Below are experts of layer 3 (counted from 0) of a mixture-of-experts language model. Rows are named router (the router's row for the expert), down (a neuron's output weights, with its number) and show model dimensions 0-191. Each number is 500 + 50 x the weight over its row's rms, rounded and kept within 0 to 999. Numbers have three digits each.
Before each expert's rows: "comes before" lists some tokens at least twice as common just after its tokens as in all text. This comes from a sample of Wikipedia text that the model never trained on. Tokens count by the router's weight.

# expert 14
comes before: "1", "0", "2", "3", "5", "4"
router:458569544519509464461355527456570481508488563486467533456464457485574529578606520533542553481601525427530555440502441500576485498483554485550420475572435397442374435482452577442539503561530477512516415453583479532488460516486510524489555502489618510520562509514547539555501495474558483519440556395470385433455447539529514478541506477461478453456454465589392427497462482542501503572571574494474520510558457491426514482460618497490465492557589531497565510480442530538547488438419502537464590411515522411513491514508499441464494484458556517556463526593576536556551446522524461516
down0:479487456411496468523425476479504478464398499528484561428487442591492440518531546522465551538494450602518473540549556499527439535521519467449565477531500482500425496471482485528579493454545552438493460474573484523440487495432605411510582401486460531535535484463473541425537573557475530503415509518576587551444592494536472578526515510578466498488406557413539555531499582442474450515496505603460497533482459466516494557509460495416408543337558557460540417544518499525470524473556616503479498461484549418464531491557504500456442618490444470407477444620497534453585513503495499452
down1:496524526497537532499533533533331501589560540467523469524490426416512495454525470520425508522456467484435473486552568522410463544541539628636436534516496521499493514498578554506429503515598468483456467547482569454494463541605496449474480492458506488425491431555485490522619479536424494499493539590520446545417532511500498473501493500469450504479381435491604357521510478490557484524479527667481601474523464508474495514475476488482510476565481531494563549489464475563437483572479488431501618440556518605517429451520456431508493500453473478502423520506522391508487446551495450538
down2:593563490473495355461487484498571511536437473505493508470507495534503462516610547524595496466510548529506474516457379515504502547523345533624493549498453535487487529440467601464445527579463490476393469528582518518531505529492461588491515533545575451467601480469498458522547526468496427436489607535456565498509538473383459586454491512575464448524508517503454516517444519509504551541518437512445426506538522479421543475538542542399502440509569525518430491406477431514385462514519473433523495509575415457590473499496475457388538486477403560496555538493596466505503531510550471559
down3:577459549565446507490478569494460485545506452461467534553563517530578536458536478495483447577481538398493508587543492527483453400529472490499537367539468576539563477407482489556426470419402514474443495425473638591531452541491410425501484455513429495578483578513619424442505543447523488475509495490453506528504461510591489472531483422450411599532392626426500504481612552479465544482387502445515558428527524553511509480493454478489470480479502467512440470489514493535478556505528482489564534626437514499543504492502520556524546453525458593541526489482516487527455456532436575547
down4:419505527569543436446433539501549430521507559514469530483503570462420480471468479493514454479608406548540589450435520426576488427503546479475480464523524545516489557490467488546536487451471470526562529436631470542562488491527537479461457475542469546572465523504604452497434455536544400442490420562507465492498467472503518530410461450455464500531485532468545459518571417484535619463469506548486572527472596547509528453377548448471493526540559529494478531433484530428504399451515605488585466537415408477486587397436584571562573409528529453550458531489511483542528490446553473571
down5:506505487451572471526493520471446453516475515525488501498544559542577520551495511473526556522485507609501483577593506427561479454517575576453397519507399574540524534528509431507514361589370425558492547471464523418495470424552523551557537447558511485410429505449489487456456468523508594474529484543472462579460520480494509511552504532521397576585468536491526447478550525453484453527473534432517431512485465477473513474442533526445439528589478454423516548427549473524391513592510499440490517500514456547475452430491525622471500387521549435526442507440493576527541484562376575577
down6:502512514489502563494525534508609581414474454614428491439561512496475544529508534423520417475589497485524526529453521520485477490441458496464556464546521586482496592573410487525524501473434441594447395500493485530479548519444429530430520523534440443531472600523589465546526504446475435456571405493552519524479469450438444534482557513606532450487487473421522509523516495525478543507427446508464445513493470558440524510398527511482494463502495517486588583596374528571584388441495497488481475452572427426477558465506543476560505539561472541420473426512639532554481435453567519518
down7:537424441506470486505535573521463518551558447558458459515506529482532520514352530501512541477506442499494467493482511540509570504527495543572501434551534478532635564449512484485503503608578510477502539507476451524437434520545520474423470583443469453495485486457436480508518452600448535460550443467513443603420602487476469453567420458455531486496387452485450553498569503581488495497618559520514457467417514508373447494440531502473539524556505502545501577482425547507553470533386481412441514370526553498564490568551543543545486489464558394550467394506504482531565540484563565435
down8:480515604521476495544515432562460573434495522483439468474473550488480457472418402493540491530442478568612474368494511487550495516439511504552470466540536512495520562490497514507510470475574608555470539509477544522416435405498472492429469544492467533547461490432621533517314582500504535485503479471497520512529397556443497526474396574530550526493405424502472528493462583476499517492459474488542509500517419508585550546459518599533436521566508572493493398441464462523484546484500510516485432496529615535490480538500585495516467464504417500559661491441589574530490433514504524475
down9:569492490516457514579546572460520432472535531521455502451529496383433553535484384516414531559521446469566527469497530459316531475477443454513491560507389528538527515628521535423502491508418412553426562495513495483481504544495525538499523452511490480492505499416433432542550492501452576451512510541509509510587481437574512539466465487451533554519534540505510504528529532429587431486533538540524467456546429536557543468466512540586486474471469571455470392477443507537525565572454451561480469580428532520441465604451452524412525362543484424500453510527495546496549555609486537573
down10:462489365451391510433365520483528548414375479425508548465483567530471423520513475529503515392506513528672530543536551511509517551539426608507511446500576522468520540520526470467526478401522432485525506481475571528463484447479507465544537599532530548445567483462555476496466536485592565476512471443483477492488500538411533508474503499432532435469558539502580635560501528514542512505505433447511500504553543444455493497439519502478508557518508488479443366571453512599456463508509553490464458489396510522499547406459490469468563584463469527506505470477468510580513591469527616492
down11:437582375511457547547508401621525504584488406562496544470478478514494508528450533499541514456557484524449501468537389475534505550530460528528477500612622466564521483451428584488473556429427542480460452525488520421529496421519466539553486516515452535563551574384418493526427459411461522517510572387526493417500485491549494491602516505509527503499566534499531561414521508513497408498520475537538540458447546564521469537527558539519461537498529520415483576442458542536441446565506425457478512482432471381550552443450600528462432571480455437567557441520495486550461484476537499441
down12:569514382455554502453515581654501508477529500470574482453492487530510559496479478509490523507459406504550514518456508543479423469475629375469468507537402542459500462481463504436448453560515423573548537616593391509447472522522525484499484558495495449516474487447537513475546504423572465586514583446508503562514520491542525530540517508523517528394493476494487506516481383513552432425472522576526489507541500465467469547489500452536510503515566427533503415471485586513565504466519580516521440389433546406495568586539520499419479562481594519503420564523515430525447474533491382410
down13:483498562519478574451559463489489433510530493524451484456366575503468512456581513552586528506441496494553422553476471459523589524569398561497509378590536559466507586549498499474399483521430486478505460488547671434524515512480463587519448461568542507474535533599525413484483535482532528463524561482507511488586474481496447470452501435590472521520544457467547499606557519511450485479439539510505473513429562486539507388470536478484535470470503493480461470502467475474500382533507541467433538408553482472513521444476475511437580512637521513592521504481458475500452583386520532381
down14:563534446571476566514494493457408521429582540504545504507563538434428498484424411425444553475458539550493538480551530528503480470494484472529530459475547517500479475568523511466491554474339483445541497461543495544574476508552466457536503478516417457516463472507446488459495462419517557534523523534486554602567573464558467484514525429465536444520596506456505462408465461517597473556467527505472543555449427410590543506530485426471523411500386553441558509515521494492466551602488535495480418596437560429527495517642461472410561519491601419545517513440425572512582485588511480479
down15:434438435482470577400506512501484520463523483448462503510464609473436493445513473568582461526531513534535473551487573549615525493461615504554464500460497518470503464481488496508431510463494367596478474511484510549575507423527600436501402473493613419573471501501466509459582490551587525490438439508502446543493509440468557519520388553474529484480535493534409616462602493545533549499452539508570541493584563458512522531447484565604485518489484433590481437577439456524499535475413419459430502469435478534507504508481602532623489541478523520496442452517481522496476481421455424465
down16:496462480532537460560509438513572485475492460408549419561617452535555454471453508505496499499485484470534434478545509374466411442458521495504521503492477504441438522530570615584499438517542556591514510434457549524487475535580464554449454560515440475489442442431509520529583522397533525483541469489385525512554510471500541556552407353491458591507525461453533482509528544532499458514506526540575507405504504513474490469536413554469384470460530421617616453465599497504447545509548501490520457465556574483524499520465529499435528534539455481520505447488541392495537525490573636529
down17:551513489611551507572544484474448611580518508428411470534464521609423540540537486413479485498478555464559462519522558563483433543477543523545387461543459445507473517495425521473552452573427483465431460410494487444499446536522512459377518477544563347526503581537568536554482513452529447520466507519547469495499466520457476395545466515489436489578521469527581495453531491458534593517427517456524533506461517446525565460524536525443542573560514451507564512444435529459470515491461501594487410498388548451502462528506510547441461411471435575619458540476498486574463534532557537580
down18:503564527511454461526495470480465437580486372501518569517487468557573461520493469400503566454517438522504492481476539486584492524434448383446570515457572474496377473511505540476526510488546549485610505498431609472570517528500493586501530444499486540459522505466463538517478391483504481501419418457445462393494496477481527415511552539572507589445508505428501505480422563387521530486478478478518462503505481521528565507348441468525558537431520499513472553443588479485549515476585507480507429577470442440544476520490604577621462558528529507577513504530624506521440593479499551478
down19:522407399562488487531495559540507519461429487483527484483570602483507571619441470521496581468515494620560483418551547478515533517507519530504519474503437527552465488527502514512501451516444483481573461483499454515564591469515472481454489503522465597436461392522557524463537410540547516491469471522485556530552462412505470462403521587517499460470518466376477530532457544506442467458576483559391383482500518431454507524377468637585450557466512456453536453460525461572500427538442559561478536498513497433552498512550460422482583518468600530425523519407574577466515513555529469472
down20:520546559498496405516474434496520508488475516445510393483456543498524529441569519343585466579427428479502552494564377472487466514476455474558531600550503561523445530534468559469478530509532537443459479405514421509397457585434532483541568539441591441489439611500458407532468513482484550449531500415485559516528472453501502495458521547538485586525475561514551485563472381430514449457414463567533485568474440554502525564585503585425539544527444495493517533514480592469539474517510437498577575550485561521466478456409526518544475529471396516555477500489514442546446533574451532467
down21:444459553591562424472509482434363510472509484578598506460566454489562521426550525536554571499530470537604475531485528516525398513472499473448465481506488415527447523470524472454479431478476416525531512412550525435476519583493466489598462426413530549514607573461582481564554537450493538507522483477503483460566612504556552570504446408438534464471476438440523508465476461491402460402429500491547427519417483530551542525557560568536552521418478504534502543489580509550490558507520477500390436520519542502525405464584510499458454481564535491497437512498468481629495497433522582484
down22:499535570457562595490587460529539567499401470488479447515491415445508478465480489548543474485586433443549462513501560493441444516461538520444520408449539522503403560459466581518440524424585431554551512515399489624453603487439421529482509485386488457468503470588555558474495539563490457472577560446413539464410478487500516490430580531510425525522415483507469530476569459451519637483491479495492478484486560482501468526407421483587506543591589481515530520489571489540471563599512592472500432560516581521449451425417511478481503468545531447503473501562470493511477541505536501489

# expert 7
comes before: "1", "2", " the", " his", " a", "20"
router:537545492474521439468512511419503498530537561456484464457457517479583498510504458519446542487539499482526472513494468504485486500459515510498460513556531464418380523496436548485488374499523516456473485459591465541414490570383572511462495509470599462509547498493524464520477471390569535442503574382543502441471534454519371530598498411500511488468447540509380383578495483531437479609548533420507598477597447523473540471526510447494496437537511576522516513501486545522438428592407536563546565482473567463562514471549523456467613529465527547489497524588537529456617482535524475600
down0:402493537319586557472426524428494403451430480428517609521568457515518538560526510444612517484458437609553519516475481502369558512505535651563514476545531524526494541505496494501468436534517501479458376514431475486438500499441526484460505535509474515494558514597562472607528562564486482532431458521411491533454504584445528455533523458498550435540516504596474541489533487454573516560492452486431542556495551541508520437512496541420505473584456568492505501489550539445453576460465472483522404461550518389514509437468555530431457497500461511512496478504534559492526474405495472474
down1:532452459530533510553481496495407476580497464534519496472410437490441468521530595499548424495426514508515477549474502503540575515564567476560599603497455511496384480514567532447510546391495484437551446478571532434477468501473660480623520448483515600461519541531483453553426503479478484480473496586517490430476483545437521535393451548477526480498450346473527574490594522412541446454424562519448556493450488517522480509553484520498509508467506527445535429510459508496560606522541480503496547482476459541400445434518474398526407473567565412562483520523470526550504554546555516455
down2:565499573527529451534468502502475509456364486492453464477596440549597570487493521469430494521487525468501519488538616451422416509466478582464453454468510422545539581596556560502519554527585471484402507508528490491471566514663483560396390549544503463485480550510471479488576411442525509474520482431475543468528530534436471505442568545567507513490589499433436504471459485573460552536461517486517504441569502613461442554479467559476507439529501517486448457500428448477502483503512524471409563565530437493595554460411446506566469452477541527449577435400482525538475504546453581515
down3:505374552531428572468544515475530503533439536498551476514554470494566484559467477506520497458458631525420513530451612471443446477538501520571495452503479537491513488474496500586524507558455600491532492513520565449463489473400468476540505491461574523461455434427506469459682532506540481549518457448594596522471389446463542497490377415465547554458423540439452382452526597486541468540506496552512490508476518618496498470469483511518505511480515452460549535441524495446495496490492517410494501495524531555599490426483435492408505416538562579503494528506609527559514459578425446539
down4:508455496544468502502520607538521459551539579510493527444434569526489604512520456476441513541427559567467450635438491467528485501437560562402529473552458572542495440488585551524507544419485578459474551383508470496512521484479515497491413443477482504630454610515426452545511549537456504530472573481582454505449527495425653472447513500479525459455516528497454533556452407552547573543456527422577523457396512455475475478518551528517533487460470502464459494443376568506584469457468568524559485420453469482433492501539430549504440512495563407504540552488545427536507514456456521455
down5:547502471476508500510403504527499518525501575567516448455437441458437549418471460460497511513511502497540489542475537493467492443463430492315554477549471446567464612511523540478582488552514556458470518506523502540479492552615453501434484541381471450529527604541498592499479491424463483450470504494442518485439468461514518508475590469502531522495588511487508538448478494600427519465536529536460521521555554431504608457496615371534528480467432530517497507539355455533497514615439509538343496535437442473511541555483465580488491453535471511543546471478483487552518634529555534505
down6:520526501409578483519566571504470506514517575463519497535436517508526532561351480475443544541480394504438445516565506510463459445498471381614554646531495502466438505481580563444509518568478391475495473494500472513442504504461440522532446514463570505423445452510481420483489474453528515495462490522511481519421588544508516496476476416533460483383543592593551527506525463535490465430552507501509462495601461502440641550572525581624486517440469510508489444510471476507503408544549512439607587508470596535416440563535494464499537476465494562495460518500414494472492483541548517518
down7:534421483456487452522549461535566487403458490464513557511490502507610464438419478515527444528528483502430510529488439572551368500538550588557534467528436560537567468526542539439379456472486552446499552498500533381543495492609536600490548481504533512526562556434500474501532512549493523421531563492466445518427482490447394510451537473535612598470509556431469448463528502518539473473410465473479460466471433458502462523463551455554475464461599482438384598508559460558508527470494457484442482538597528460518512544501525576530549484500526625482506547523607511501510452465366516458
down8:515526419602506458497494505432565536430468496547466569489509622509551483508457513460488478562479502530501488448476552602462476469451399407503533476426595480465445508358491497560520508494600473576432545513509527466446482548459474526510592485545565486519515501561467500479446508538565407513511496572445510475474466661594521414517512510491526543587502489533514476471495430501551588493414496547491469474542557531455463519451471542479469547408524546466462559410489527515582449488527530371520465550631491453492466519411462445466482544578429503536448521554498405499488493382494505530
down9:516516484526391513556495605542525502517490438515459503486557537521531476461505519588549440469441544557527506465542565558504487503465421522487537494517523457457454531578502369455452533431484564562544500536487450523466558500475526488497479461562642459504595539520559523410402501463411413410521492511496406507396496485486416549505453544449440430512561542592445503394493466485533567553461467500573479512480441496530461562537490492501524529485492453526446549543483513432489504498459491506397479594541539453469550430363512610590520567573481442563452504492461463589614531451496527488
down10:542431494555422527422566425540465476514463556506464530481457507467502466479529549556477443554495505411594444516476446478534493525476456410534620478513490537511480445397538526569541494458517486449459522526559470501506457473480493438594504443487559628635518496474498496437594536497504540491493533540481504451510441519471506528432465473460516635462552540613534501571457543513494379495568537540599421432519452534501467507495491492526435546531521555568405420459572496433458431537524484543462483445447412463430544498569588449624477471541614511437493473495493527582428510489508502517
down11:507527489527499499451456520542394522428408440515604532422583506449450527563579542500515552580491498601522494439508501417442493515468550462581451523553493617456537582589516505483509534448538497495516420543544533449389482465500493514542499487360532503560416451414561505541558530436444519531461444544413482534474444444501456500486459483460559499519541527474527520537510444499497521410468466550512408444516527553533492587561442465483517479495425485481526466442543473523471453482475525437522507517550556429477663531480633542477597508585459513538510427434511434513556521533414546543
down12:467568484563472529500594467511492552529532401517503586484474517452512452430485601463528513506528547480482517458548447555565419412521459391469501570573539451489575532488422490484592521545459493531587528578521518611554473537505456501403573619583475494452517488451484481443422489531444459488564529448445495495518502559392465489515515563549486593477560378554524514509520406484424549461478534471445523396594533446573450519461525510487482497423496486519523567555520456471531444512561516415502600455457462529449443468449587536542527408540427451492441556483514457480531488497418493520
down13:511568437460483604542520530487433486440456534370506484542544472545482432447424466444544508511594511513560638496492575591478449522541542459523461453431336490530512555509473427506514475476519375517475514481558471519438417413468534497477497558603526470466478490483517478504561524454554501570512521472496466509534593480465581550435548426522504420483580437538520506448574391508599498449533474460459567496520482502528437491460374491572562499547470408540510489493550470557486412521543553480554527478443505491425498621467515518509529538474526536509479519548438614483501445517550496498
down14:489476504512490493552494598528611446493481517455487537500482457459493477495536523508502509585415436562534456566455421475572498503529469473541507568520533449526440433463542521435506495420526426429565566491424440414547539488448451641504551575454577501522495447509427488525520463575468568489421516576538553562464482440514506542464560562490462426449488604501488523474463529534492484544508541508562536519531421535489508451571434515529502444516578493632461541471510473549564412388452414412528520508458507497540570529459415553539521470489503489507528576558411527481359441445605488571
down15:488425438465457491517456403467559498477468518442517527467623470573531604490492518543494489590587525497509496564602474570430433607562388412565506434515474522495520550407600441494528496515456532492410500555506532458455506554506500477441513596571525444489528464504607537550493451537515496367518547561561550457448475530519492518553570500527455625484470546494502517394476490527432489521469527442518431416572502448493401525512511549558476434564472505482374536505511487467546465446460479576450491489500498532472462507534432424534487460462540546527532528525406432436503529584535519496
down16:403526524602429510416523531541396580518458479483511453477397521461520533537503529423465470607448439473557543495498586478544519530522513564435561593453476503520491580345430453435523431561505433487546484564492522536515427465500514418497509573565435554489499535513508483507438452507543579509472460472467461509507479611411569497533528567487438436487537540573547461485549497560540483442523495547526448584485551481527485477367524536483390471439501537516528559535481484516639456463504591486515507622442543536430479472463495457452533531529546436487475502528502485487417529553424451491
down17:551564452498446452496493640573485486472448455396544522510464518575548595533390528505434475498498505510501455514502528500494549452447519518514456555494488441426548461550484514408462428530472447488439531429560466467577473400479488472552563447488539439547569511543564518462574466511497456496489521564532427495467560498542409592522452534468409477533543502554476549571418507456492483567532471450428475428495514489560471447543560464531488574436441483481498504475638468525546424561546548492597512563512526645460562509509455542468503569483481505451334524450473480443485501520447557584
down18:574433434548551498468539492442596518541572577582455459508508460456448584527558466444531557510404518471477488521500506462479567522456514553559443426417547579441551483538558523532492479462485550414554488606464511457487513423551556495587493489417495438567546531437529428453544521438522491545470482525558453531640473478457434555500471409512527493541573344630540493494494425416577609482569545467596458508495476540484445524492424478453421475520532538424480524449412510440489467499497467560466470480497536510567480460496519565481545497494510510479409491446551483554499464483483455570
down19:429546505556493549515475510594535540529505440497525536484473432487576506532424581529517527498465496519556535487515498442503482500593497443554550504494585449430449468491473498493465554506585525505551460562419428480445538478497521485504550487488565469529564396477399582517423524506412517583472509396539515488464559470467556520482493516526587555501487573419491475539451551454405404519531491465541492431528423396488472532606430481545531545490548474592552500466535592447628555362476525544552414512485429466568494510464387477557458545474488457501538451593527400483458421534524477495
down20:516543463537499541432559518533549510460564539502489447549480493582523456434543490531460443434471496548502544457513556445456505426435546513461442421507512448467497548444514569520420470503491558572451565525477509449541525460470510547566492483505565506566434541547498530477488513566471373485395480554490379446505441441430538508501576603423462424625485497433474532571427401439509509512485525526577544458490549542438548552419439516509485494444499520498441509541550449504441458508500388455537456621519596483600464527489516481518532551565511604561536486453596442461580454591461469520
down21:555630450505524499491532486535521465503520547518499422509549521539591517537472566523460585418448543337447447487564566479521487502446477542549484542482472564533456500487527465515510480479493561522560522429486473520469572464415496461562490453505535457412475578478407415408577486477597520506481436453522499567520488568469459524486549450523427525383510436445615461394529518520511513527510515512533540562511478551529498531479446503468469477544476533500462474530571428516592389540568538483534581420436510530452486552506449411505571535507496484513446457437467639535396518427411563517
down22:536496543559457567481549487488534515477511488509490494541485546460453375522499455563519498461544527527510510457463546453459522428530447488525452385484456420481546468503511491422527563436550449504541593539485511431512503468516558501440564559494454546559477465551412534540516454527445433371569504493433513583500472578486492473497459489510484364441514439517527600466535515537533495491530480499547550428434569553406528488585545532476490523563570472592510411446605431442556561473471487503563451633610466582552539501440480585506452487547462442511613521555497439473456434464481543415

# expert 24
comes before: " | ", ".", "–", " |", ", ", ","
router:493547468512538460515415589440495491481599483554450482450447472495570474568448436469468505535525510392494515472398435510477503468517553512517483539502491488430454508506457467564520383501409404528502474493614450538522422448432497513485542554448611594528564602503470493518464423505587507538528488512564515452498457469475472584510490484505570492496433546569404461560530478457422412554606500462498522569546545466493515438486529394473498445506556574521551563538522597463552372491376532543546505496498535483554558468422450401493557520501488559549460557514506502475582558474507464480
down0:467496470510485376470529436516422500480533518497444597473486492546537462456460504530477521517474519464485526485559434466542534606506584540543545513428517477493509486461484508461545547439369446370498498537470503442559529478521502604543555568478481586422483489479509522455491517536476539482479419459540502464515576512407538514585385409508539543493555497469539591554548498662412476567571569499586474500486497411562461461537554501469550501472547503480484432458474492497528473535411535477440515465425443539543602534520409519503541522582475475434446412430570467522578495479584439549
down1:507495511473578506536454587567509501482596524522565412563529484471493476531499475546547505514506433502528380534514570446454527541461519444498430513479461597552433335521526440603519477504546503483579502529421574483538436490521561459490497470450447500464476488556498449452452461444615505503524546494508427496529527552503588531530558478458480549481497479407566554470546583512417557488500449541377451504492525363610479471544451472511492497559504484373516531486479497567474500456572489544543456431544449542539538615589550474475550426439415441454486550491467506441508422514469458510
down2:541514512407564436505536396525540499483532516409612401525618536469479401545472442474428572438459446519485474465528453564494481431545504459528448554568431540488524499530552536517459576482413521554547489381513419558476523497514515485482424536473487498518469438375458521497517442486470543454504528436563537412439521631565496578544626532618521466503449511508588592534501515474518552488537570454479488508536450495466498568456494478444401513607478435417488470514491443493520487500461498546508571514545526518439592508518502470407507453570488459435575528468513523515441499482479529539
down3:528442499517552449447532561453442568417486503466578498502438497506513503483437476478487532538479585488430470477513479524549554525478543529445596452409505498434507458423529578487438530509508411572466463461516535461591574570441497538459490546565555534553532591570484503404520539560463560504557474507561564434522448554475469494331499483526440626472454472428485542521556482398574558381518476518491512468554495545522447492487439457500575446534532569540558441547493489410535448502514473490563447538570500445449544538493448487566546503505459535545537511433547547413458567396395473455
down4:523541538500502491527593483600447502461524479524483556509502495397424405558533456414559464430443492508406516537523490553500456498519486459496538509516461423466537486495557458437447519570498463585374577491484520578496541508554441528519583491530409571409528525496488463474517468575462536469660453483443540597506539584496624506485549532589534437431517529532483655481530521454591518442504472571436558543409538481464434506405441472556491432441501509424504517473506526468550534484520478414471471592495475456471574533468473527478477477488483455531560487473544556556521448448475483434
down5:498553492560610474483417488547447496527439432549408490479408517490408486567474585531506539592440560521500446544518473553486431460451516551456419470590466561476463508420452494456453524592566466568505534481604469520552463526470463531571613550401524492507450477464520491538437484495588484598405455504515457576530526506474391531513435580459473451507516465509401432528537491446532484505462514512533468521477500442532561518513469438524566465491447464475483531577507581584490503456488534461535547452516473567525472422551538445487509523501546488438517365485545435563488411525631571539
down6:487556507485509583533530459507533571549451566454543445534477497372529598512481482532475456494481503421477383499412485464552419499481478527463477555548452483485525508473503546502552520584514599543554529517380492485546606456540498462493500542436433483558495477535533520491434521563379480566383397513497359561505506497550529500548511507479584473593573512504463500493481520551540474546558420520504503439417567584510523490391486518495474524441493545518473484441446473434506431497499468497564617602485510532516444451550606421541508520409475436425567442518528521520442465491451504547
down7:474532516483428453653415481471505500560503416516531457512530519474530465533482519489536558536515457511545466378559505549514508474498507476548565462483416546448561515494588475519546563461575478493569427456498452545451535522474477504360579519406537466530478461482432472476461473522496472470552518503576599530540525435578501539485557346497552535522521427533494549502459546496529506489506601435462504508511491555485439534477469459462502497494430462503499563529533469464414554527510545497393530444492519551562486453479559420452539549335411478539549548558435589399585500485503520610
down8:480442443508430436430425622480448390494516501538541480481466471428491542608467551484578500469511538550511583481552449525495473483442530508447479428538485473558540558542497499516481469406562433447512561435524453564459499437502551379550499469516514628487549531451572535440559356428551510544431450575502481514452562515483604485420461538434502458525531481602437561578517504543438457481498510424507467557507461503466460508534552479454448498476521444530529492607537530537463560474434486499545559521491381521491478463569478461496603493465523531448550527485475446606508601519516514561
down9:482489571421476452526458491502524531579455498512519581468574507480507451559459624577536562399488561529470443488475471537454510509529480568408528492573550572497530500530448509504616521427540501568510493519574587500580514465468434474485475510454540447471514504485467559495479467465422520455490501453477511546514432440466534440503425518543549424414510382433481447513430359488614500535524418485523525469412562560551472518520557494529524494486534444383517511529548582585513484500470528504451452555457429583551518498517562454554443403495471469506572479500405527504667464529474515463
down10:500431501529529428473468487509445424561521532583522496548473459509537539518570530386505421482501528406548559650501570468435528613470503521444499442515458500531479487466467428503605519538573533388519502535505598512527496457478530535512437494612545489517586531558451490509492487465511448513545453539540439543519460590482473534521452510456430509526536390503468475502485453534454530535526456443580454505462536504491426425540490551492529495531536479441591491440407566514446527510441483597593480480439332482518571536563565423511494508610487510428420510506502439488460476453592478472
down11:549474487509450528486499499521576472446496537428499477443463498511486512534546540604528432497484521370510564496484527444585543495497481536520490480489582443504447482401456471515506452498452394510507413575507623502571543473530526474400499510575444515510494455520508510584510456470433455496486560510519468488453484488561523538408529468491571478626394496422502575485479433529548503479536594510494468479497525533506531559484509454584506498437597546483607469478497317520441434496436426532572434532545555576516500493412456580517498431522535497586459534470475536535481556384605513523
down12:628538589496459395468438433491525464411518406456488536479519542534610519546419490477476583477450471368485461474457492560535485446479548542481533511450508467506554562395507511566468445489527506543496506458419541459531574555543568431471515516512514519429530537538498505540537441522475415577501455582490501535578574436462526484489552424479510506571528503513515539532501490492398489591445451416478487460476445549587466452441517488517577493495505464593455498497442503464560361468623534536483495565468461518472480495405537495597506497540437501532549524432546486429503529448476609596
down13:511543486568494440514501533515528508539561479538484431474465407608506528432504471583512566501534599504502526437525488477478510502521524467503547516381497473581513436512563523452499516485491568544532491467468397526486558576392468492510484600488558573512460484532559508439481487499386544499559440439562561522512464458424585535451505502499435545536494424563525504517366468527457470492519647399522497480583476575488488510546465547479576496458478352556407495522534451429531463545551461473490435582450542556494573454516489477588421447423467442499522597443466486492418542481542508472
down14:574392545506513525529489418489459517490514444469494453504538507461486527542399442509477411456576482469524511544452481505529556527466477562482507554454602527391540481467473389493477517551513543577391503556419506496527507483517524477502450565431518475397475465561627493495511436534593475586574467516490390509543502458447594465468584512504510464591487541563457574478454493569575478564506356551535521551511491566513447489451477565466467520574551449448491396504524508503569521470509430466479508556499518510527533468472538428460478429599447587466540523461493459545432570494599468413
down15:460414537489364588472464524447405546491494508483461600431485512481508540505417386594583610489462412555540521461538527422442520501504459539544464488441491522509535513445443557525503500582432539541493453525520472477449497527438442462608476475517485532523467521508488491446499443503428527584488458588539497531515466406578474458402434551492502552528443404407547473446572533467495471480492586503596591456480508519554589554442482540541550492529466454459481550470515404398472595531513538529525461590520586512545462519478479474527532547404546497578486435515530523523470556534556552512
down16:547460492488482515515542338509487495499498560456529508479544602481582493447447532528433519480525509463498482463583527413486568478593483532548562510534489445423545476481494525513538480564487512438451427506519515499412478424572423497425480518461477592500486536671473382498461563530462566534446496582595452447485516567501449460535538574381557508537518532533622458490463526495431458592468457384542422496433502424492525496497501545450525530456474499515562528487485585592496518497464453551520432438500421501493473502458505424524554457550579589514470500529545597465497454456549515505
down17:425426563518552504562505456485498568508490543528426505487457540470439491527500413558423516473558457582449606556506514591509523524581558546538447546662558462457609449479551527563509537558492493542499544541561503356493364485515529381442443541544537497479493446428561508588481525473479483420610538528452536483467508411479498476453503481424481502541492518511534460543542495513443467484437493534464517496541429414466514451464538506465411488540538476577428540516586476451496428520538449585467527517506545522476403424589528488570519520478499387471494480453506514480455458574518489457
down18:622514576493443549569524510612471531453553462453494488451470512520446497416487520466524456491476485509417489516545396552425390427600452415500480445531565414502536505571555495581437615468456483600425578525546529500490497589541420498598513569428458450533509575544480512434457582496485465498540499464462542563480485488482473514441490481565534508361539434480471528518484497459505518492450539613545558520588542456491506500475475510516461455482571518521434465475462479562507536405538533529496509571474481498502440510453549439558441554537516455558543518457517520535484511516354500386
down19:539543580568495431470473462514544584576487519450428498551464523571412461437437553487549564512555528605571466489574555480437458437453503522472600449518496482512518578511517404450419481547470581447621498440482482575400520457479548574526466504468479455575519527483477435559544436566462513596473475546562498514421542483426525452475522535560482558472540417505497541445369498515522461480446509573557549538496546551481537569355538499472453516439431542521462478600527443432482501513518462483508490489493494447463456456484509505471530467550486476439458545415471492587574467508508553374
down20:439495542498489444519602543481542465523513495469394531454548443536451499543573590434506492425532462467505474437456567486460529400494548379402480464455397503443468457567436412406450464523499576450529530552514518547533530448457513469548473512473481562478513520497523470525514478499562507463483451477473474394469573452548471509600407475424411576500560589569502530509460489470446538506556538542435461537612533504553547494519471497477559542519481560393494412518568576462486510499449479478513487444465533520487600609505512499470557550576541541459482492577490610383549561490549458554
down21:581419483463408425505554551510497507444476486439535521429472500506458569395496517598435470468455461418423537452558460474518477513475497564490509495524490401501550439487514528470455497572520407521540547521475569508446516481518572521464550457523549618558496470457547566483554542479468570534481481577481584537481434521479359503432444465484538463604557498496500616458534549469498515482385514553603543458448513515438470423517506545501475468476492509426488516500397467446443550569540584526394577555465409547562546470554485502592504561529425478567567484565548506485485468512462580497
down22:499519545499568498440548467467525586478525476455497479538419545529475411503480467451438430468449582488513471513488599545469548415402525412427395474595428575480419529512487481532567460473465536513532526524508431509568437514500518501454464500479494382461417437584563438570527533422474529528503466545555521518504535499574526507487410504526528525408564478497475536508507532466549482505493404506618605507498492485446560538439525499522473387419441571603589494527556471485546435574442547427520482643505436508442470498486563492475571568471521554599507456537436483482516521524516524533